From a checkpoint of a small mixture-of-experts model trained on Wikipedia.
Size: 9 layers, width 320.
Experts: 40 experts in each of 5 layers, 3 picks a token, a sigmoid router.
Training: a variant of Muon for the experts, 644M tokens.
Below are experts of layer 6 (counted from 0) of a mixture-of-experts language model. Rows are named router (the router's row for the expert), gate (a neuron's input weights, with its number), up (a neuron's input weights, with its number) and show model dimensions 0-63. Each number is 128 + 32 x the weight over its row's rms, rounded and kept within 0 to 255. Numbers have three digits each.
After each expert's rows: "gets" lists some tokens that make up at least twice as much of what it gets as of all text; "comes after" lists some tokens at least twice as common just before its tokens as in all text. This comes from a sample of Wikipedia text that the model never trained on. Tokens count by the router's weight.

# expert 12
router:129072143153162138095159129114143054095108106152054174192115099118140133122131143158129151101097160114120114091140167089147074091163140129144126111111176104144133150148065096170226093137040081
gate1:143142152125132089132161122101132097120091064136147141102076126106069082078106112125126144107094204095111116085155144127138170119151145136148109125108124105160186130137148169116115195107130106
up1:122089113146145126178134138047098159054118078116119107137175133107102099137111148095155114136100115143115160083103161150051130157162183063184120097043130143083166086158125112066135114119087127
gets: "s", " it", " he", " It", " which", " He"
comes after: " the", " a", " The", " his", "The", " their"

# expert 2
router:162157131085178144094208134100117163170151146135100125114163072126121223085134094166127102097171125184137144098106190137122064097150158128131152092145074124130126144059115104113213112107102140
gate1:175124144085179143091141142148183167103114119109165110161164207130137120182098132123174104097161076132122144115131154130139161099176125169171146125190099103145116139073152161202127098084116123
up1:135097132089153100100112131139119137080192142119091087114158139185154173140074096141161151178151101164147117120206138163147159085135156144175165101127107122151056090059203159135104114091130143
gets: "=", "\n\n", "\n", " =", "See", " career"
comes after: "=", "\n\n", ".", " |", " =", "|"

# expert 36
router:144060163095096141150171141104149165149163076161057128156166128120103183137140113127129122153153150176135155137155128108135155111155142104089129133111163133158116157097131114103191156159106153
gate1:095158134089133167144093145069170139132160149106132097088097106131120133152115177102148149092097185157112144086185088166149087124186167150002050116130143120133097083126117094077133158084115076
up1:136141135159173162181114152107126178077095096141160107134184161126040172149181163115143145140119084188118185140156105127113105144158152089098108137090175184165100135111105129148105060177109137
gets: "\n", "|", "-", "\n\n", "  ", " first"
comes after: "-", "|", " |", "\n", ")", "."

# expert 31
router:175086100052146127116169172069117174088131115121156134147104091116073170153148087111105137095136119160110117103093162085119101116135134110085159143100120099095116132107095059176155098116061155
gate1:153151078148099178109165094107127144188093123121062078113133152158122111148121107130177076139177108112165136118116173113090140213157134163151104137072122095099117117160153104128134124176093153
up1:153113136121109147134136092117087119153120109086151125156123099107136113119178103161163109123126158120100121156123153153128122123141138154105101146139151098156103101142153181152218194118154187
gets: " (", "=", "\n\n", " \"", "\n", "("
comes after: "\n\n", "=", " \"", " =", " (", "\""

# expert 16
router:177068122119170131118134128131140118075129102215176151125199090175140134085123128129118101112116070088115131130150127134152092106157109076141079125098144148155103065130149113111142087068071117
gate1:133145159153137071190164066147082150143112084100112121094109205118088135130131142130127078111137109175121088097147166101058104130148174122071170100110113135139181171145041128108084173155135081
up1:195041105128182162165140158141106135053176173176134130113129158177122135086173146103119122136138113160124108116136152133053151080112120100148104146067122094222129131076143122106094169117122150
gets: ",", " and", "  ", ";", " as", ":"
comes after: ",", "s", ")", "\"", " 1", "e"

# expert 37
router:184160182081079092122142103136124072147076131121155139173131137203171165132131141135057104117120098137064132115145126102107163050097160074084098109079147083194114098142120065122152107145107085
gate1:134165134121129120146082071094081161125191133127141082133083154172089120103169129150095198142135103194133086132135134106168171138105167096120102077142099118122149150143137045105135126031129100
up1:126191102036195134109108134120176119117141154175145077131111143180068108135133126150135157129153118128114107113108126068130162108047151153093051138118110092058116105121096051120169128141125172
gets: " the", " a", " The", " his", " an", "The"
comes after: " of", "'", " in", " for", " with", " to"

# expert 22
router:108129084144151086127140178111140099108105137115099148123142101146125164086122107151073092100109178113095159190147079172132109147217120104144134147174097111109162151086137122149111136184119123
gate1:083130104118105180111095143179165188157131127129141120110125111120078104104111163133107101069115124143136177132143120141102125159104143084092108047157098161095151144167089158133077167146041172
up1:103081158175110132168084113153153137094105088141098145149140117115175139129145136112165169186157078134170152099154154175152171116108119116192094110132156139113142086120124113057144119130111167
gets: "  ", " 0", " 1", " 2", " 3", " —"
comes after: " |", "|", ";", "–", ":", " was"

# expert 23
router:191176099109110078141182096145172137152052090163152109124081136178135228165109137136117120083124120099164135156141144153117106093138112041183107121165127144169043153167114118166120140102092070
gate1:111169137088162122144177126110063116117097065087108163132077119143130109087131166153116112119121115129145125115097126169085141180133092115101150044157075179210102104094087124171072122139124097
up1:118108170133130131116127105086118152086139120122169105092129091127145141166137153164196128134133118103106143101158129108137131166107098136109130140114135131151129120120101082161133127052127136
gets: " in", " the", " on", "|", " In", " November"
comes after: " in", " on", "\n", " at", " In", " during"

# expert 21
router:128166129109171147110160137101148121171072113104041135162110154071157129161142107191142133095185164094116131160089137157159117135104123129084064120075098133117159150097141138104146136134123190
gate1:123139156182142158116168122132106142165124135200132171125104132092133181110132123064188141082134149062138139122107104166098090237076139108141141137115116076099144090132081111165095131141050160
up1:168159152131115117155127114145141125127131155094108104139105123145128119100131138167132123155083172203147121105200107139139175131136155154107144175121127181104161106118130118117120100107175120
gets: " |", "=", "|", ")", " =", ";"
comes after: "  ", "=", "-", " 0", ")", " ="

# expert 3
router:151133155118151138158097128058138078103059122146189178115150116144092099169131115143154187098112069108133125169090095140078114135144122076122079159104095088133081150151112099111145103091130111
gate1:141086164069182109126142114129095148049151147096163131147126141059114143174114142156158126124177100144153136095152142125119123097220141150093103116107131132157146080158131119135182090045149159
up1:109109196132134147081106140150168134130114097142075119131089071107146163166118172148133114150108120179123115106150114133129202094220120120164106054162094093228150113138121144126127082108142136
gets: ".", "\n\n", "=", " =", " John", "\""
comes after: "=", ".", " =", " U", "\"", " J"

# expert 32
router:138074102101185165106153125132106118067095102170161193132170093165144106084116137109128109096078077112071090133126154144115125100134113092153043128052127129145080054107145103135139079074108113
gate1:108166136141110098133157137155128081170158123128085167101142121087084156148110115130124113095150144136113151157098077168162145130193181119141120092153136115138122125118148108092113143057124125
up1:123140121079132111127135114174147102148137110131112175131122155093124139136112095134117092135132144157131112166143134128158173150128113126109086117149131106123195104170177097089096174134102116
gets: ",", ".", " and", " as", " that", " which"
comes after: ",", "s", ")", "\"", " such", "e"

# expert 0
router:149204110164138109153111162120118151110051140138151185127112168101134208062112133153059111081115145138130143156148127144112090099175141121102142138139063110106153171051079107167170078186132135
gate1:103103118143112139091132139147086140145144055221130100151116132146176118093161087129156171134183148086115120187160139138101126153189098134079125153104099136202143085195094149124158103095091154
up1:118153123174180109146132170102066158191141085186159165130134135084091146101184104138106165085098147160123112195155090129111164112149119112118067173110125111129133146171157077174192142082111138
gets: " 0", " 1", "0", "–", "1", "2"
comes after: " |", ";", ".", "–", "|", ":"

# expert 6
router:124055103082124178155086132144188194070115067142194135174137064139159131135131126094110140109143101106120141098165129099155117094150169120170114100130136128160081102165135139022139151162167134
gate1:145105145125091136134094124151149115106147122145115110085153172139170133134127114089104146094090128115155100158154113130093143134108155132153111165182147137072108147131170156184098183119083188
up1:165105218125146109074117133175147205144141121180122177161140103128119090141113146154125178132113124144080135130144040139110108156092196139142123123152165098091100113101172215158073119126118108
gets: "-", "–", " \"", "/", " U", " R"
comes after: " the", " of", ":", " in", " \"", " The"

# expert 27
router:169169106120087088122118127115160163147083097162092152108168122115130164139143112134067144093141095163117071182165142102122131081107103148120112118108125072090118078138078150147179062154074101
gate1:173136134090076134092139074185123094138083110096080155117124152147117106171146083161190113120114124158152135090150083091123132146138133160158120141092122045079097117124116080130138158136137164
up1:071132127158120130177112136084115179116113130127217095130122153122167211101107186105086142179159132100158124138084179112155133138172119123145115098129088111154081171118156140086154102134118103
gets: " 1", "1", " 2", "0", "2", " 3"
comes after: " |", ".", " (", ":", "–", "19"

# expert 4
router:147113157104108084129136143118184105060138097138168203168180167136118146208173093129111122129158123118115182152045164141094155074182139135171099143155112092186071120094125166053090143113158136
gate1:116142161090172105167141138134136149138104165120075125135116109171141102172170130155121084136140149100113136135165145121143108134193129094088123131118123075147109127126061122093105113050103105
up1:132168190189189119101129099129055133109095137140093134120085218141098139159191109070105108119081096086113119178138156130069104189132085109149183125157130051106143170177120133123173091128154149
gets: "-", " |", "|", "\n", ":", " C"
comes after: "\n", ")", "\n\n", "  ", " by", "\""

# expert 26
router:138135144064101156158059135127149094136129101166174165214104107149181133149148109100051095109127152125125136105157140041138151078166151096160105115143143090193095139122097114051123146166155125
gate1:119158180132128124109146098154133135154101149214143134131134100090177165142082113163106195148085139099128147110115104180125156155094181163115089126116134041144077121097150104152089120161147133
up1:136141169190110140121137144112115092138130170118128076129186122152111093145091102148173207115118107103101174135061114130115135142110201135147031139133184183115091156104121132116144114168135118
gets: " the", "-", " a", " The", " his", " an"
comes after: "\n", " of", " in", "'", " to", " with"

# expert 39
router:126158144100149059085087131092153075075164074127173164190170133154140102030131115099131160113102125104114112147143166098138130141193145083144131156106159109106126062093159080104163129066095144
gate1:150132114179114154175138137109120116137129119074153117126136161174154164120180034138144173133107085138133112163142171133133121131108190140065131166110137098153127190087120017143107123127176124
up1:133186129157104103166109181102150103173103089148161183143151154121121149134149100119096081095140152127126103091123100108163118122134123153138127118117183106073118151074097143110195139108075125
gets: " and", ";", " he", " the", " The", " He"
comes after: ",", ".", " and", "\n\n", " that", "'"